{"experts_per_token": 2, "d_expert": 112, "d_shared_expert": 0, "hidden_act": "geglu", "moe_layers": [0, 1, 2, 3, 4, 5, 6, 7, 8, 9, 10, 11, 12], "normalize_top_k": false, "routed_scale": 1.41, "balance_loss": 0.000305, "router_bias": true, "init_std_router": 0.0117, "lr_router": 0.00056, "beta1": 0.95, "max_grad_norm": 1.0, "train_tokens": 413600000}
Below are experts of layer 8 (counted from 0) of a mixture-of-experts language model. Rows are named router (the router's row for the expert), gate (a neuron's input weights, with its number), up (a neuron's input weights, with its number), down (a neuron's output weights, with its number) and show model dimensions 128-191. Each number is 500 + 25 x the weight over its row's rms, rounded and kept within 0 to 999. Numbers have three digits each.
Before each expert's rows: "comes after" lists some tokens at least twice as common just before its tokens as in all text; "comes before" lists some tokens at least twice as common just after its tokens as in all text. This comes from a sample of Wikipedia text that the model never trained on. Tokens count by the router's weight.

# expert 3
comes after: "–", "1", "2", " (", " / (", " (aged "
comes before: ")", ") |", ") | ", "; ", ");", ";"
router:498493521566482480565476468554518540500483517501458482504503479503519462527507512502563511541510487474497488519501563498526486502516511518476490504494502494504491523530543505494478489496485495
gate4:412494496524545518513477476482548515494513497471500517500528481487507489516465519442527565549443481461532470527489496545493507506476503529468536504487531446474521548491444524484486507520507520
up4:432490502523539494509487471497556530490518526455515517488505488504474527509490527468535553514476503482531467549492466514479490479511476510494515483493497463488483565471464504490468470506503497
down4:513508492505452481528513513471494497496499550478534496483488529500472512543476483488502527477512510506483539424487482517481488497512484515490513500498475456508499527503474553473549524526489484
gate5:498487515517495513524489513521500466482469500510515480472485504507490495529492489493483500490514521506514495501509527530508456500502506512517496491507572515543465502500510453494515522503491515
up5:472504457498525508491459502484528473489517510480549489471504482485467487499512475464487502495493486529446471462489507468515509524483510498538520543472484486464473459498488482495543535531550504
down5:515515490462527512444463501453536514489508509519498466450475510537466494458506481479483494507527518435479502512528523512518491489549470484487512494478494510488537482491449491505480486478527451
gate6:563490532532508498504511470528509521497491505489481522465498520506514502505495501464482510523483535493539506536514512470470511466497506534473484476456510507531538509482481484538462520455485471
up6:558504506511550455497494505519475483491498484515508513523463481499523466485470477443489483508530482491497535523546527498491531478465537513495473520469496488515500502510468476535486498450477478
down6:452513507471496540494537503487501490505499519509524450496464513507499541504560436516541498498509492481508467526490514479464487479473525508497541497508531497522449504539499544444548472546496503
gate7:508490511505519499498521507493489517477487537496535534434539472517478472457514527500519499479479543476510482537491456534492503492516455489521507486500523496505536516460482525546507532511458494
up7:477503490481490534501473489493488527539517537534470508496461555474571472497501497490477433492539467535502506509533517474506504476524545449491458475445518503522535503496517491467480465488476525
down7:503488493492508505516484476503519522571534499515518519496485511507431471516483479522476491475535490487507523507503476524507472508509523491512515495484491481464472504492474535535530488487488517
gate8:506493546484496588482520512492479472529512498506517489474541506489523506520503522482477530472481463477502483508487491546517503466441515506489523471510496505491464496481511505490513472521538497
up8:471490480447512436494526485506553529480496495507480473517480512485486518502507472498513471547481505502499515489501481462497519522550465450486487522512503551520501490507498535499532470477475503
down8:473494518473539521528459495515550471480457534515474519498512460512441512516520529542563518501523516513509444515510449516486479501470521512536515474495525496465521525517509507530487522510508468
gate9:446543536478495498494422487498488501451541467506490521540508497497503434496509533499437523517492472495470498467525534473488545573503482475504506471529512478507517507496508533489471562473456502
up9:527516460471502487486506467508503482537499529530509518495509510489517472500480452477544488479495479492495532506459491512518535498503482512524498480461481512483525477475462501505461475529500478
down9:504487509513469470485490532445475527515492471499484512521502463488514481510523511514517492552441500490517506543492505521517448460520520509505503449470502507526480494539491494562474483535495483
gate10:514536494539508482517528505540492520513506523483475499486491491487476499506499520490526465526504482545500497478514528476517485469556471516478488530463493504529514497518472505477531471500533483
up10:472508526502541484515516549482486529474477492501542482476548558501524480499505470488484503493549499495505543526465499460530514531469495533500474488468495496471535483532426480515502486497443541
down10:530496492468530504509470532487477487537522509514513488528512533471519478518535484520508489506494517479497518485455536483511459489525484465538507481505504461490428470525539487479552480494467522
gate11:493490452521533489506517475477574515503485523478498516511522507485516484484505526514519528501480506521508492497491466490513459505480500472505475498488526531490488557516535521469498447474537478
up11:544517490506503470507495505472492507508537501523462508510458479532502499522523502458492500497496478494469519524482463538516521547534529531531491498516498451481506486503483489486483498505464510
down11:580506513501524519489521487471540446435517509465532449503487531503508528487502487492522451529515497494498507465484538484482532514538540489483481539506558535473513489514534516485481484510455502
gate12:544476523521519498520550486530505488532462511498481462513442523516465469471506532467474492528520438507455481537490520460497538500504538498525471524485465488499516488514453479493493468450507522
up12:436506448456504502530531491472528503478519522481483498500532510512461473480486489508476448503494506511442477539489486516522464501491506479533511534519480531470488501472507535512495529490530523
down12:483518457525455453497500489518474535510481514452518499526490488510545469498498518493466493502513473535497479474501465537490533524550473489485496476514471509506507515490479439511476514483503538
gate13:473474488494464456514462457488485491476490519470493500524517492514506530521501489496582484484517488483469505493494474477487483479513504483504489506483460499541471506463501501490536493491487492
up13:497440496463537525534511514501477491481490532501489505500495570477531505486493527481512479521516456484503495529502519507513522483460515467507549511527463509486487531481525538474501476490505492
down13:535496458484515508485490477515516571524482520442523514524516512492519523507498519515478510520452471511486486493513513491513517502553496523508471450461476509495463502516504483494495479544544474
gate14:450497544480505484504498502489526530468479506495483524555475509497514480522463525520516512478465489521532525541499487524517541485481523466517490487469458497513491509561466510490512480540519487
up14:459477533495496446503521524469512500478493484472457503524486502459520479516445517516472501492513525485473542467487522468522548512491542496538503485463506472485478510547499542508507509526450522
down14:507437448460455512496477525545511467544466512488517525501485519459482521513542506481482462534504508526481480471507489518488445518501452488520507501465488478535446524500500511516522476492515498
gate15:502503509506537507501478447545536502509477519474474525490477472486528524482519533470550521497439476560530515556546508523514484502539454480494510500487521510485475507502506510511493478526501458
up15:501509487491497545508513525518501500495487520530522481522549530510447472494519505568459543440510514463496506527474478538505495463455527506477497461470497515520507466507480455500495495500498569
down15:454489488518532511494486526505478485468504462441507527506522467525520444474541532512476470463461514481524450522530514505507505512501468496547532464542491486496479463503502465492484524448489481
gate16:534497455493558456540515513582504509510475534469497526496510521466513511522516525487532472552525506574506527519514464469526471511482533480482463509472513492521487536512499537504500510517463499
up16:478478549508496534454504460466520473485505511526517485499521503501495528480471450475481499482475523472523491512495545511471459510491464515511521466529492503469523461490527451526504511476508460
down16:497484550493497488500475467504482526499517488462472464505522482539453484522489524471494541515511542497516484494475543521520476515502480486495523474527492509461497567498532530505532522540525467
gate17:512468495476500500531530484521499524478511513487477499520479505444514497517508508514552513516517507478474507460466537484480522537515507536535478470503549549516449545514491515487510499488504472
up17:496482462490529469528520514495506532480498499471481519533469470507540522494529545507550523481531546465492497472493534481472546549504476504512473473499523532500491538518481516465487499468515472
down17:550478510507509476480469498506482494513468479520498545460483508471499510497454513523548575467522474516521496506483493452514457488474520507512501445467451510524447557481512509487509542493485453
gate18:489526477513505522496452522476504484502504516509513511576501499530504458501493528515484471499475465484561498497493482500487531523570485472494512481534486494510521479483476462540485499455509467
up18:469507497474448487511506503518494514493493496520475501469530496490470546488472478498531546499484539529435523520494540493514486463464529522463521524477537498537464537539556495489486493540480530
down18:442508488518505526475504506534480502483491488538490510505495529529492487491504471513548542498470514494527502535482539474530489489468527491462518529549481466530476492524472530478510534483533515
gate19:510511495515530507509460502505498476510493479520489474527495470517491477559484488484451456482503497520511492476491506496471500517509468467450473524562536509475479479548484496506478542523525476
up19:482495495485500446492459510496492504499520478503495466524513496502509494511513451492463489474513514510482478473490524476500505547472485453474426499569518503489483463526492475496507534525533522
down19:472495528466477486532505437520466465502501533438523512531487486461494489483511470502498483485545477512528491532519454503465497536476450509560452457496526503494522504502469531513483476515488503
gate20:456514494524526491484537531528495531463477525492499517496529517513478475463499472524498495524470491489492483496480514476504502483501459470507520476530502516516524534546502460515500467507493483
up20:451479493482493512517549522521480522467489509469498516500513502536510486491550489537494478495477503487464480463514527481481494515494477505518517484506482541483515498533518474482516476475523504
down20:501494515470495451523480533498505499498475496497511524490555436490501487476521458494530473499525490512500488518546535498520500486538495558509518471505470477509480503516462535492483463526502540
gate21:525534514491481492497478492526512457525499462468511481492546498498478531517468511516564545545452490502505482511521449491481513510518499500475498467544486524509503510485468486495474478538537478
up21:576510487512498527479514549495524477535504485517474496476487485501535491468483504504515499477505488480508495513498468528511521478475534476535496473439490474490483537477499497480514526500486491
down21:537484472499499500460518495499492493498463489469474522491555519505561501498521511487480507476522506487503476508490525482539512478503520518470519502536462497489467472461520439484496448492491505
gate22:522534501501514509536450508503486499525508492467463504492492494518488518514501515508537484541473553499539466469489481501459500517549522525504518491508501506529503519534500444518480509473522489
up22:488477532521489485487549465473493463470525502510534504512463463484495472515484492482454487481481499513533522513506466517519516466494503470450462450472543459519507489498503534501516461483478480
down22:464491535479506524518484530518549514520533472497515491529510479493505508546513509515532443528501520485532498460492516519474519455480517500474565512473505526496527522479533488505518486448492490
gate23:499493566520516511562446499488502436506514466545542479540457484471530510481476528525523509498497496487509479495450526556505481535498482507477490480476534512538500487473507487514550488510467494
up23:560483470481524535442504453526505537491551515488476511475543486524486500525503456481522519538471489511501517500547518472486523465470530478519547483544494506478533544479522479479475462511525536
down23:541492514519492494501493450469460550487495447483522502507515448468518536488501526446509503507519470479533524513481481467507506457491457518520495524521491521503498526497526475503476504539491498
gate24:513533449514493520498478520535497488486511462488464520506462459491524464466510532490522490513458510495543523497523482503479486504508505495487497519515486513509514503482503456504466508516533522
up24:468483456503500495515490494523514501487473441534474514486491470495530498534510502505535499480469533490518547485528483490478472477486490480447493474492482490509547513463492474483520525489518523
down24:483525500506517509523453502539464525490531506514471509538533512521492456531460467491476452526516543480539520508509485463450530477545458516510464476497544475479485465508504473491444499486508464
gate25:480496516475541482512529480533491522466483507444517536469484502531491531507531504496521501504484510487509520525524485468484543489478474464492493523527466483516481526513496524518476511532496461
up25:479521531527544471487489468506488516462509475468465478487510513484487526504517512500537503505492501533549536563512511490509559496473483498490500497511469493530471519520530505525472499519496477
down25:497490464497478489495454475462518482509517484477503540523493523501484530528516508503519507510522511497526521504472482492483553499512518476508510524472478459527437521525512514467505469485498561

# expert 12
comes after: ")", " |", "\n", " |  |", ";", "==See also=="
comes before: "-", "- ", "|", "=", "| ", "- C"
router:509542509510509489572419492480517471459498495470544510538478517515525463501477463507534523506486510510544518482488511508483521469491519501450545480545502522546525513503508490550462515489489501
gate4:474518519521529426485458539467578502500545466496505479529518493512501490503493506508513506545507515472501489463519473487469512521475446491476473506506475504530526526514481466478503542451519517
up4:460487522501521468517493538515533461477512545512508520485580484483487467477440494481464538523499546467447481482524531525484525512455473491501433513515505519490456514543502529577512486516494507
down4:512558468524509481495546503487486520557498525489573486488473465533519541488505468490524468519468474495501514503472489479512519513529482495497457518484486515490503500496523502478457526516487485
gate5:489490472477540551556520466474499513485501484494499519521535519553522559507510508536489501518501495475491493505454540512461463510493532528495484514484496502495559527473555511477488461497516522
up5:520527524482492493438514507497502495545432456482507500508472467489473471480474512464524458516444471543514525495528524482516495495490485526509468475500512518525501490501457520470475455510474517
down5:513488500471477486548486489488499491512468518512551493468515481479538471499491461483491511519529481498508494531512472444475525493500502499480491498525522504530500503541445473518486531500465503
gate6:478476507510518510484512503514504526508462541499494475511487508533506457487457506543458500453488503513523517516482516490505507483468483477516503499523543509508530492486540540519537487455501473
up6:513499476510425512493534519505458473490546486532507519511487460497528537528493530498506534501510484492461512483521464502519489510512493497478504500456511501452487509516470530478486475510558525
down6:471528499478470506449498507526436515488508533514537506455528467472555482505490476523557487515559481507498492503496492479517486472473455496526498533521494463561513437488492482521478481492487488
gate7:469473507494559479530518491483518480458482506479496475496494484505479423497470470500514470460484499577510510487512513525485508501499478505505460524477516487460471523500492461521522519517435502
up7:504472528488526521494493522525482535462442503541508499454527483468479524506562523494514523499541505513498485538466501511499481507478480549483537474517498499457480509485498516483487489524456512
down7:525533505481479481526496564480534434513542501491459480502495482496457504517468480464483496485489576517491508495530511492480532498495495474514495492503516515502533504446484486500524546499525488
gate8:459499511508465486560473516517498504535473487530463482537514486519510470497516511512539464499552504474480474521470488493522497524527467537542533534498489493467474484524481494521531448497525468
up8:490507534501497545505477465502498502489503480527486501507484460477513535483488531499490492497519508491500474506482490565526511511521498549509495545521531463454510455510500458527548527496468522
down8:492494487547487496525487477468518480516531526485497472472533467486509501557508554495465520502490518476512548479484495490503492539440468530491467531518478483492457498486492536486524443484505489
gate9:520524495505544477534453500484538501508539524516535503522508520479446468505462522523475535507489454526486516533481535520522517525473496475505497478524461481520517547550523531477521479474479463
up9:506504499501491498525495516487501535502492432513522500517510435485463517532511478466493433476507480501510475458545503440512500500546494493501473561480517520478510490445491502509458506494520540
down9:510533498518495546467512465513517499492471466457550530485515505517491499536475501483520458548483485512559507450515529475508475500504490533494457471502488494522465465525475490541465523540475479
gate10:497459490485480494517504487483567469472522477498473500486511525499458539499499499495482490529552524507482551519464526482471496512519513468474503481427553560540550491492481516537513517482477542
up10:537507482513481533496525485507485440471501495527544481510496482499482548484463457470476479483450466491501506518517464475504493484465494488475493482519492486495504479547508493502500502528508524
down10:451509504454537470468487481467531474491538512515538473493459511465530499495486534506543484492473512519500467477448487532493478500509521531502483510501536499509478512467496492502460478493500477
gate11:536458505498506461492443486527498454541508514516483460510502443510478478530488523460496490479507497490508504492530517525533505502448535514481468497520512526520504467502482528531564542520516503
up11:495468479502515515547516520501506475525521509503518525498529509484532502489480490516486502470500504464530467526518508499447486511484499485470489519517472457532514469507535502493512517556515519
down11:461511498488497551487538452482498492470494503456467511525498521546486470481529543486479506487537491485509499461475519510483510532518503509527490509436525495490528522509462474484466502459518480
gate12:495520491511502461486504522499529523532484526503497534508557491545497480521553523446508469463469490500521547495549471506496534524519512487551506505518529487469477495491496514480531495498485488
up12:513490518485542467492501496491564448446538474498483489513510545517472466492485476496531483502495500516516533471528505508486546495519531444503529503505521508508502484486506511500521532563484520
down12:448500514519493482504498471539441511494459519454530498504559491471478523491519470506508503471487494504535477556502493462541510512529495517504453456512510510493483538477479462513464477503455498
gate13:498489515518511550534473493483539486511504481478484492463533529493466526506530511522520511495492488464514484531494505534505480473494477548461491480503522480518502521535530482493497448546507525
up13:494493529524505477524530498472509502474521529505496491464501480487468503481497508536471487490469525463491509492497475480477484484488496476503478483491477472530496537483489532508473473498509480
down13:515508516484471530518466499505510469500459505499516504543509480511509478494473507470516495542505546505496514488491462490520519472487506483472503509481500504470525489561484478483531497520479530
gate14:526529527486493532543475490531504500480542500521522495481488466479490454530478505519497498501522470493562506482517474513492493530510512434480522520475480462468495464511468495510511518473513501
up14:485533538483470507469502506523502508469479491475499494528495527464519527509524504482473513492493520502443532512546509546507465498489481537505482492529506485500491489470483529474469450494496509
down14:554486539533504498511458488518478525478461476528455511502523511490527478523506483495473474486469462461537483502440533516473517528509502535520498493495504497487504503471543462457505484475517497
gate15:450488510489479475485523484488485482461423518458489500495476507520490485506516548528528536498543511478498512536485506493522472494490469454501487528496568507482508492478538488506505474491512433
up15:499509501514499521485489500521448488475539486509508526499494492475503537501556480518499544512444499514512480465506449509506522522487538555537492436523469505512511506491453504473485491518503541
down15:474470483484482523471511496472485506469531495487526500477484541520489482506477509501473519480500527499511537505478517555508507529455535513482468494459532493482509525481497493481518478516504490
gate16:475528512515526517543458510519538538492537541515519516496499510441484488506536503516477501476502539548494475472487454508528490525508481488510497509508476499506526557518545513542528508490510490
up16:539532500524519524517460471517535512538507497536533477495538478468467529528515519541503511503494494515510494457524518504495524511502506535501499465469494517481482475544499509511519469512474505
down16:482466476494477499499562528518491489473494507486546542524499528507487499515551537418512543477461512531518528520487473485528444467503505477554489494476504503534501532490485480484491523475531486
gate17:496551541523476495551513465495475533474489538501488509483499499484492444494511466511488516492496502522513504469524504504517520516491459506519550465530476495516520535513470468509480477494512489
up17:511514491540516478502508534492520550457539504466494499520539484542505506480530510493502518531517502514519512487530495475503526493462498543608472502470475495526492538443522525495464498497513543
down17:485498530489508482524510452477497522469473550505476462496509493522507509487532472524532473477497447476522543461510516497517495530468514489485528532488484520524549519519463527495481507475492467
gate18:501492532526470461512452548517493514562443524484531458524479486502422470509453519521502498505514506504536522472513494501519499508532491497498543484458484461533510463471449478514463469503479489
up18:555549447511545536468494517496506529495531503523486534482552481519538484501495474515491486485525480474492541508500488509474508531489516507499527520555475472473517472507489453480485550519545535
down18:494501496478459483531538502484519476471530477523531481461499466511493555481508491474516497514472510507555507486514516496512484510525499496481476544481448508526514489526511515536507508514510489
gate19:463489499528480507513485521522490473459525514512528454500480504454508463515446496488491527522540459508454508510516526524470517525517513510480497472508528497459468521495462474479474530462506475
up19:495491471516455511503485491496469463493527479515515465519498516490486477475433484483473527507528475470447484496520521500478511527528566484437527513508546533466464466499480503521503566476506509
down19:475531514515492488536474485516510517490516554447542483492484515474460529501517549547443501466524470503503526535480484519514493472515521494486506420447497474528499547473477484529485532499527525
gate20:496468495531522504520522518508476527514539474513532500483487496511496496520478506538476474503481510521518541504498496476450517502476488508490447505461498479466527458499461519493502503511505466
up20:471519471473508491504471491471467505461467493520488470494467506474514469488491443476515484509481495445469483501496514481484513508501528485506534516480520510544448560484502522513477537528509538
down20:481518527482525463482528517482485481494501524492495484510468471481539506512460504489538531533455475462516493525556518523490469537499494503527458514473521534547531495546499486546476462509498530
gate21:503494535482469446502493485490482518528501481506531481442513489509476503495545517483532473508520550536558495548510504507526455488522524493459499501481456510517531479482447527513515475486503513
up21:455491531500563526496519529517470531493487510471476473473535488457553556479533510522499483472469528551499473492517530515487510484530492521530489519480497537515493498514503503499506466529464471
down21:518520483504541518472506530520478456501509492505521501552500533526528452481510499468495539462544456504507531513537478475455539527469476515488527503447499483456541481519435496540529477483542512
gate22:500471481515441527507527539490455535492573484441484494540514463491531491514482517536495511511481489494545506486500528505506520537507538558488491504502500483495516518491465495529471514468492491
up22:533483501497488542481510516469509507527554503500515456503507452502533516529491538476495525503493525497529503472514471506535491497489550512465474555536446489497479485490513539516480560462508501
down22:520460488512470519515497514509534482482459491497506485529495471504486530483505486522518533461474475509526470483507461486500497452532520469487486477475501509487459494513482505516486493468513526
gate23:546499457492506524520468508532511502470514474529470471505529489489534522471450507462505465520478422522500540484526470492480526505520518481484457480510495518495498476489479487523480499490504500
up23:487492517507505515498507498499535517483463481485481485473537537450509499522581526484475487488516534503490506523457517513536535515456553495540498500481534511458473532545491500504512486503510477
down23:486479492478504462510484512540540498514479509521484472507471446473499528530558459517514524484527501509484505489534520515529521470499526480491516482498503469494483473520496487483517475510524470
gate24:531498492482549497464526519533504486454477472490502490478521488477570549483495501508512516475496449517544549492516480494555483481532518469482505494509514495480532512410532523501453467524466471
up24:510523540501523519489496481488582477487506491500529512465489520520514471508453486485523515521489456475505513504497516476484538492525493469494530502530472512492571507460607503481493503498470492
down24:464492527445516502395502521533473505504502492508504499457440506484474518502497502489451499506501501510497501496513480481471477565482521487487503516512523508502506507497470504580504464543508543
gate25:501453508522536519546496510513503499494485523508527459503479474531461494518484534463498533488495495492506469533484560546484508528464541489499563503518500511484482470479504535489542504506507502
up25:528487541501483461462507535525508471522502519508457514519474478498495490521489515450513484524481475514488559450532497504516499515570478559510526514483496503511515500493474511454469511475534465
down25:480506532550536506477480515521513558488539483506512441541508494513511446534526555501518517537499503487488487492498510517505544487520478544504494520523472461483530457559546492518530520509529487

# expert 18
comes after: ".", " =", "1", "==", " (", " =="
comes before: "The", "1", ")", "=", "==", "2"
router:461517525540531506555481505533522453473515528499475539514428520499473463544451494464466500505496504504533541519497526532524531511522505489486518508507509481508484453466561430484488515502479479
gate4:488533508499441487496499501481502554505494503497506490494471509510509517481525501512524511492526485506495532444490526488516505528491451518523549432493501500477460494492516502494534507490528499
up4:490469496531520524519528510532518494481543493520492471495483463486495483547519482557520476473497531520502537507539442530501512491524536484508467485506564520497515515504498514499496489489499465
down4:482468540507514510509487526455519510522537537468467533512482563495460439466452477497508525486493468531476509505513520473490457426488496509481505521498468495508483536497497509508484535529523484
gate5:537435471504504520499486498479488493481525523523508484531508514499484499497495520486505509485514473500522502525428526523502544522509500512487530498511486482500479504467554481545443461470486481
up5:512436451498513502494482462460494463478510511504515455489494483549514524501534492467536510484510534529524485536448518509467477514499519473455505463480477509536456496514492482544489477492476499
down5:482512524488497525504470500546490489517500523417489514523514523480509502548460478505495528533495472489542472522524514478473472549494489537501507519494482502527516480515507497506533525551497506
gate6:482515544478524534516488514532495540474517474515515498476478497482499543548486527503467515487516490526522478514521547517489533517513484478502511510526520527509518471489455503480477472464546522
up6:527476479520555554476503460519504545519478482537482468509487515480498498442536505505434464433512484500474501504474514501538510468514488461536501520531500498525465511520508486518524492532491498
down6:501546501455501496542475499507510496441532509482435511535492461473540466517490495480490524496517505473530500493504513541491513533464535542547532524463508488474546498461505470531523518464536489
gate7:515473496520509541485525460494504513535531501489548482533526557461472501512490492483502521470468496523535506516472480478497537538504467489431475489462502480493521499477528480545498511512505519
up7:505539489477462483503469529492500513463496490509456547509443472501501503507468543512503504536524504523485481465547527527482470510518472523565561485501535496516476511513500515468488469540483494
down7:529522499493512540491507482457473497478504467513536518507502515483491542472506509512510543495503537521467499492493493545486516477488513520490496545504515506514515504460541512476497499441450502
gate8:514521545495524520508524491460491486529477535541480517506459470506502478504520486515516512504493468510515508547481506529444520476511491462504472527528432495550467504476543509506485472527494506
up8:495526485518510526461584506467475514510515500498466496480487525511531514494497529502488484525516525501521496510465476458511467476529504516518487517482500500511513535515468494506464447489477494
down8:482487479486512478501520522510506494445488474472520507490477493471531530472480511494486535468490523510509481504473470508509495472512502488547512520499515506496522462504464487533489558499492493
gate9:474519476518484497537489516521564504533507501515480515478513486509502492511490497496484475527472509498478478515464519457501452516524458477528461480494508517509488527527515496503505452481500500
up9:492481463434526461485477519501488538532513485493513515525531524483465515463496531481470529528494453533502504510490473526486480478477501527502538522506517524520514489501491479514478462488512497
down9:517482516522501514488531501554441528504469500481545510532506487509472495519540513492506481557546510474499507471486497496513492500538516519524517472505540505485483470487510523478523482511502455
gate10:513525507464483499526495485536484485548559510495492464503527513533492487521523478521526500500477503489468459471484541512541434500489513536496464475479482506498499474466528513505525469482547521
up10:495487445487503500491528511463467484465495514484479511532421495507488459494493525477530531497476467469517538514485483474519519475528479507522455520469500484491518506527506505462498479509510502
down10:496538477467507524476505447518534509518496470513483507534503474520498491537478473513520523493503496445503476471490535483474492506472556523501486520470484482538463519486506509521493479554524448
gate11:537473484483463470527490473498516481518532507509526478477465525533506529575483511480511475502532493460498529429503515541511525480518459534499540466539470509465473467513490508538514533454496459
up11:553491494519531479529432478531485463489518508511550524502475486510535530471477514503501513445537474495474473492463507533506486498527500519506519433500517521498485465501463507500488556513465478
down11:487507536490464524513569512515521507513463500519449527500484474469515524514458479496544520529527563510518501517459527476474480474485506549510478523470502531511488517467524538495512490471502515
gate12:509519497522493519499510513486471499471511516474493537489457493508475476510485512454466474489516440465484510469517461452496517480488518526475487490535516502518498496488485475477530458473503514
up12:532521477499506508502484488509441491493458473463469491479502473490494523494493489440501451505485495493520495513480494499499491483493550473484534529473504505493481473475486465477509483440449509
down12:511477535489522460478490533527533446500563439445502537490460470502499487517492452485463515476481528498520479463519476452465518495497512459489528470490446469513547489523482484517487528531543466
gate13:507532489519522483507501525547550497475538486533477518525502503484508509461473512518504521497486486506509488509458508518521491491451480499502533544527531537500557522504509526504455478465469479
up13:484508486493495492504431511511520515558472490505507511484511491527500461443449526522493483501509504493482520521483525521525513558480500496558500487490459499481521522530527514464509567502461508
down13:505494519489486525553510488483436485476528516478510491532482509524467519482482532504428516492448496507484548527451490459518477507447487523510527531473486512480486493460506552516496483491509497
gate14:502448513491511524489472530513482546508480490527498494486470479513519473535452512485436503516495489514534513520491489536519512500468485508466487533501547482508510524481506521474543511493498463
up14:507477493536522534492485474510472485475504498502517508475442527483487516475494480498467515472498496489523496509499483475549506491469534502520499491501530478507486524519496479499506504492509460
down14:486471526482505503471497480519477524497495503470526524513525459490530483512526519473508505486484506516502517529496522515514516505470515485538482489492481503530487407481441493508475537506482520
gate15:530499519548498489509493528498510520506482494524551491475550531463476505479540529470475521512470560491478497513479454529500518488451527543466470519487512502489486509534493484511511488515501487
up15:514543517465528495518525536486491505553448483496439488497513514475507490513522521500504457524519497485500526504448513491524492521511447441500501491542455550554502544475508503489474491542499487
down15:496481538483508494493504456528495462458500479452576486517520474503474479530544485507490538503513488478518474470457481529468535518522488501476487473501494483470472527526463449510473485495497455
gate16:548562498513515477501536485484485540499522502527502511541559486511500491491546550480508490516511505507457488527484468486533557495538547533511495542503488520502506505503498512485492502482523513
up16:460457517507466476496532545519526474525498496474516472488471517494459531510489460540490540506467501527497500474520483474511515479458505471459497499506520468501524500485481516505530518480483473
down16:528479519528496528463500531523474479516519522505477465507503490500537424504505544461565477514512497490516505495517496495511475507535516512504499532468509487508448488499493484499515470502439503
gate17:466532504531540513498521463490465509482517483495489492491494533517506497574489491489463479472484480527517536524494524550448536458479467506485510534497530516510512487501548524504459479474483492
up17:453463547504489514487511519479544513469430537522461481492492523494501502460525507469506501526538493520475464537553486476517524527481478490519487517498496519500474510493507502553464406501488508
down17:461544464496518488491466508523528522529498511494489511498483492492509479436469548497494501521513539514514492486502490516508478501486499526465475539523463464495469516522548516496509542553480478
gate18:464482499549528494506502497500516536526512487497459495505500550537484455513495555501485467533467482441558522545468481500521539537507487509512452474499496474495485482517534489493477538433532503
up18:498503480507465507529486517513498480515514506515534512518496472508513455451411486495498528464548523515491477465487527482504502472471512486503537491555503533514536495471477513501520513543509511
down18:522479500463547504469477500497514501468547482528492510530535519488530528510558495483493542521469476504491539484501462496470479474467486529498518507490519471501488507509505444495479491481502501
gate19:480550497467474503472492480465449488488478485480501498537517478502508477547472513485527466466505486511538500521469520519457507472515481484505526530531483508518548480530556477521546498526491506
up19:499508463476485485518498480497480488477470513488491517557514495477549518517435477490552472459521538513489503511488504502465472484503493527461537497516488485465552472489472496497498487436509525
down19:500500482448535509508483516545535523490551519456525550463481523501460494508472481523496524483479489480505486461532472471493533512486530512476469472508511507499515495503473491531503494526528471
gate20:528463502510516463514506502516550504501517487504508514461512482490520478514503490490491503493527532559478471483516490541515469516518527464493534532489508561516510480499511458528491489510466502
up20:492540455494468490516487523513523470451486518515464524511516437505461492528480500511532543518511497458482443480479489476446511475530474512488520491518530553506487478544507529494494551488495532
down20:484513533484479471488516486517497502488490504500431508462498486546475522495477527523499483484548497499495460491509491530495499490456513507476451522468508524511457529498542528519504510475480487
gate21:493491480516535495475441505488505504468489557494486512503543479466503443534548508510529504490451512513516468521468493544489535478502493463498527465548518482504461503529545497517488509513520502
up21:519504482487511525518535484518495493527480480468494492497505513514537570462483506492489477446522500476521490506508530510520484501494490501544494505490473495510520523500492509436562504476490452
down21:461482486470531499463478502470532514487538458468522478510479457515550504471514536455521437509477486515502472453490518497521529485492483480528477489524494502533477503505480486460473483538473502
gate22:492485503526508515489462438515514533488483530560521444543472534464505495508458521467500504517500484501471532489465487524489478477476503523468463514539494471540473496526503507517502485513476504
up22:489486466489460532523464499515524514483505525506569528526516539517521484507519498446500506533511488488479489551514490514504520489515540485479532491504492496504491475503547480490514479450534528
down22:547507502501504554445496542489467475510502484464516500543509491448506558523540501521493524506534486497518475526552453477481531488529509529523479477510538533481556522521499532500484530481505505
gate23:479527518519503465535444476534469529516505476526500485468487497472504504499500515506492498507501549482483480545495473506512449530516458526524540507512521508523516505512490505550460498512495557
up23:480517509471481459505486513507466518521470511512502503454478526479467529495490511494484524487507513509484486533535464503530501519514453508524540528514531510512486456453498546517483480533499529
down23:496496467510500498548462473455519495505493526500486528451511471488510518500494496471472475542450501450495500471499502494484460498494469469505485469537520557523510509532488496511500461492485498
gate24:493474454486494529539498470510485486517460517473556484513515490508525466512504476492502477496533475523517497508506525561516478511485501506481446488473469476485491471480479487509503503526480504
up24:517493504482491514477451522472513458521457513504519518501482498520554530464517521463532478550481488508471518530461516527447492512540550525533487489494484514488525492507526494529485521505570524
down24:491516464505524484496481517519492537537512492496526549528443514502485477532517516496512513544476505479537450552542515498518462478511473504468454498469456505496531503496457521501496471543464472
gate25:497493504514509513518482535560499521511472516530481479512480464450496503491480546467496535489475483508524476520504525495511502526521512463508507516550488471490489481492524514505479503506502493
up25:511476497482437484512519491448453501515526451465523501458518487509521481497505503535514483504546513454445528482507499450492485516497486558490484498494512533507540517503460493487530495482478530
down25:503510483466483467520512491494535537495541506496531546520463479482435482458496489449492527521515454508513467530517515500488473534511504499452501548513539512529499538475520481501481517503483504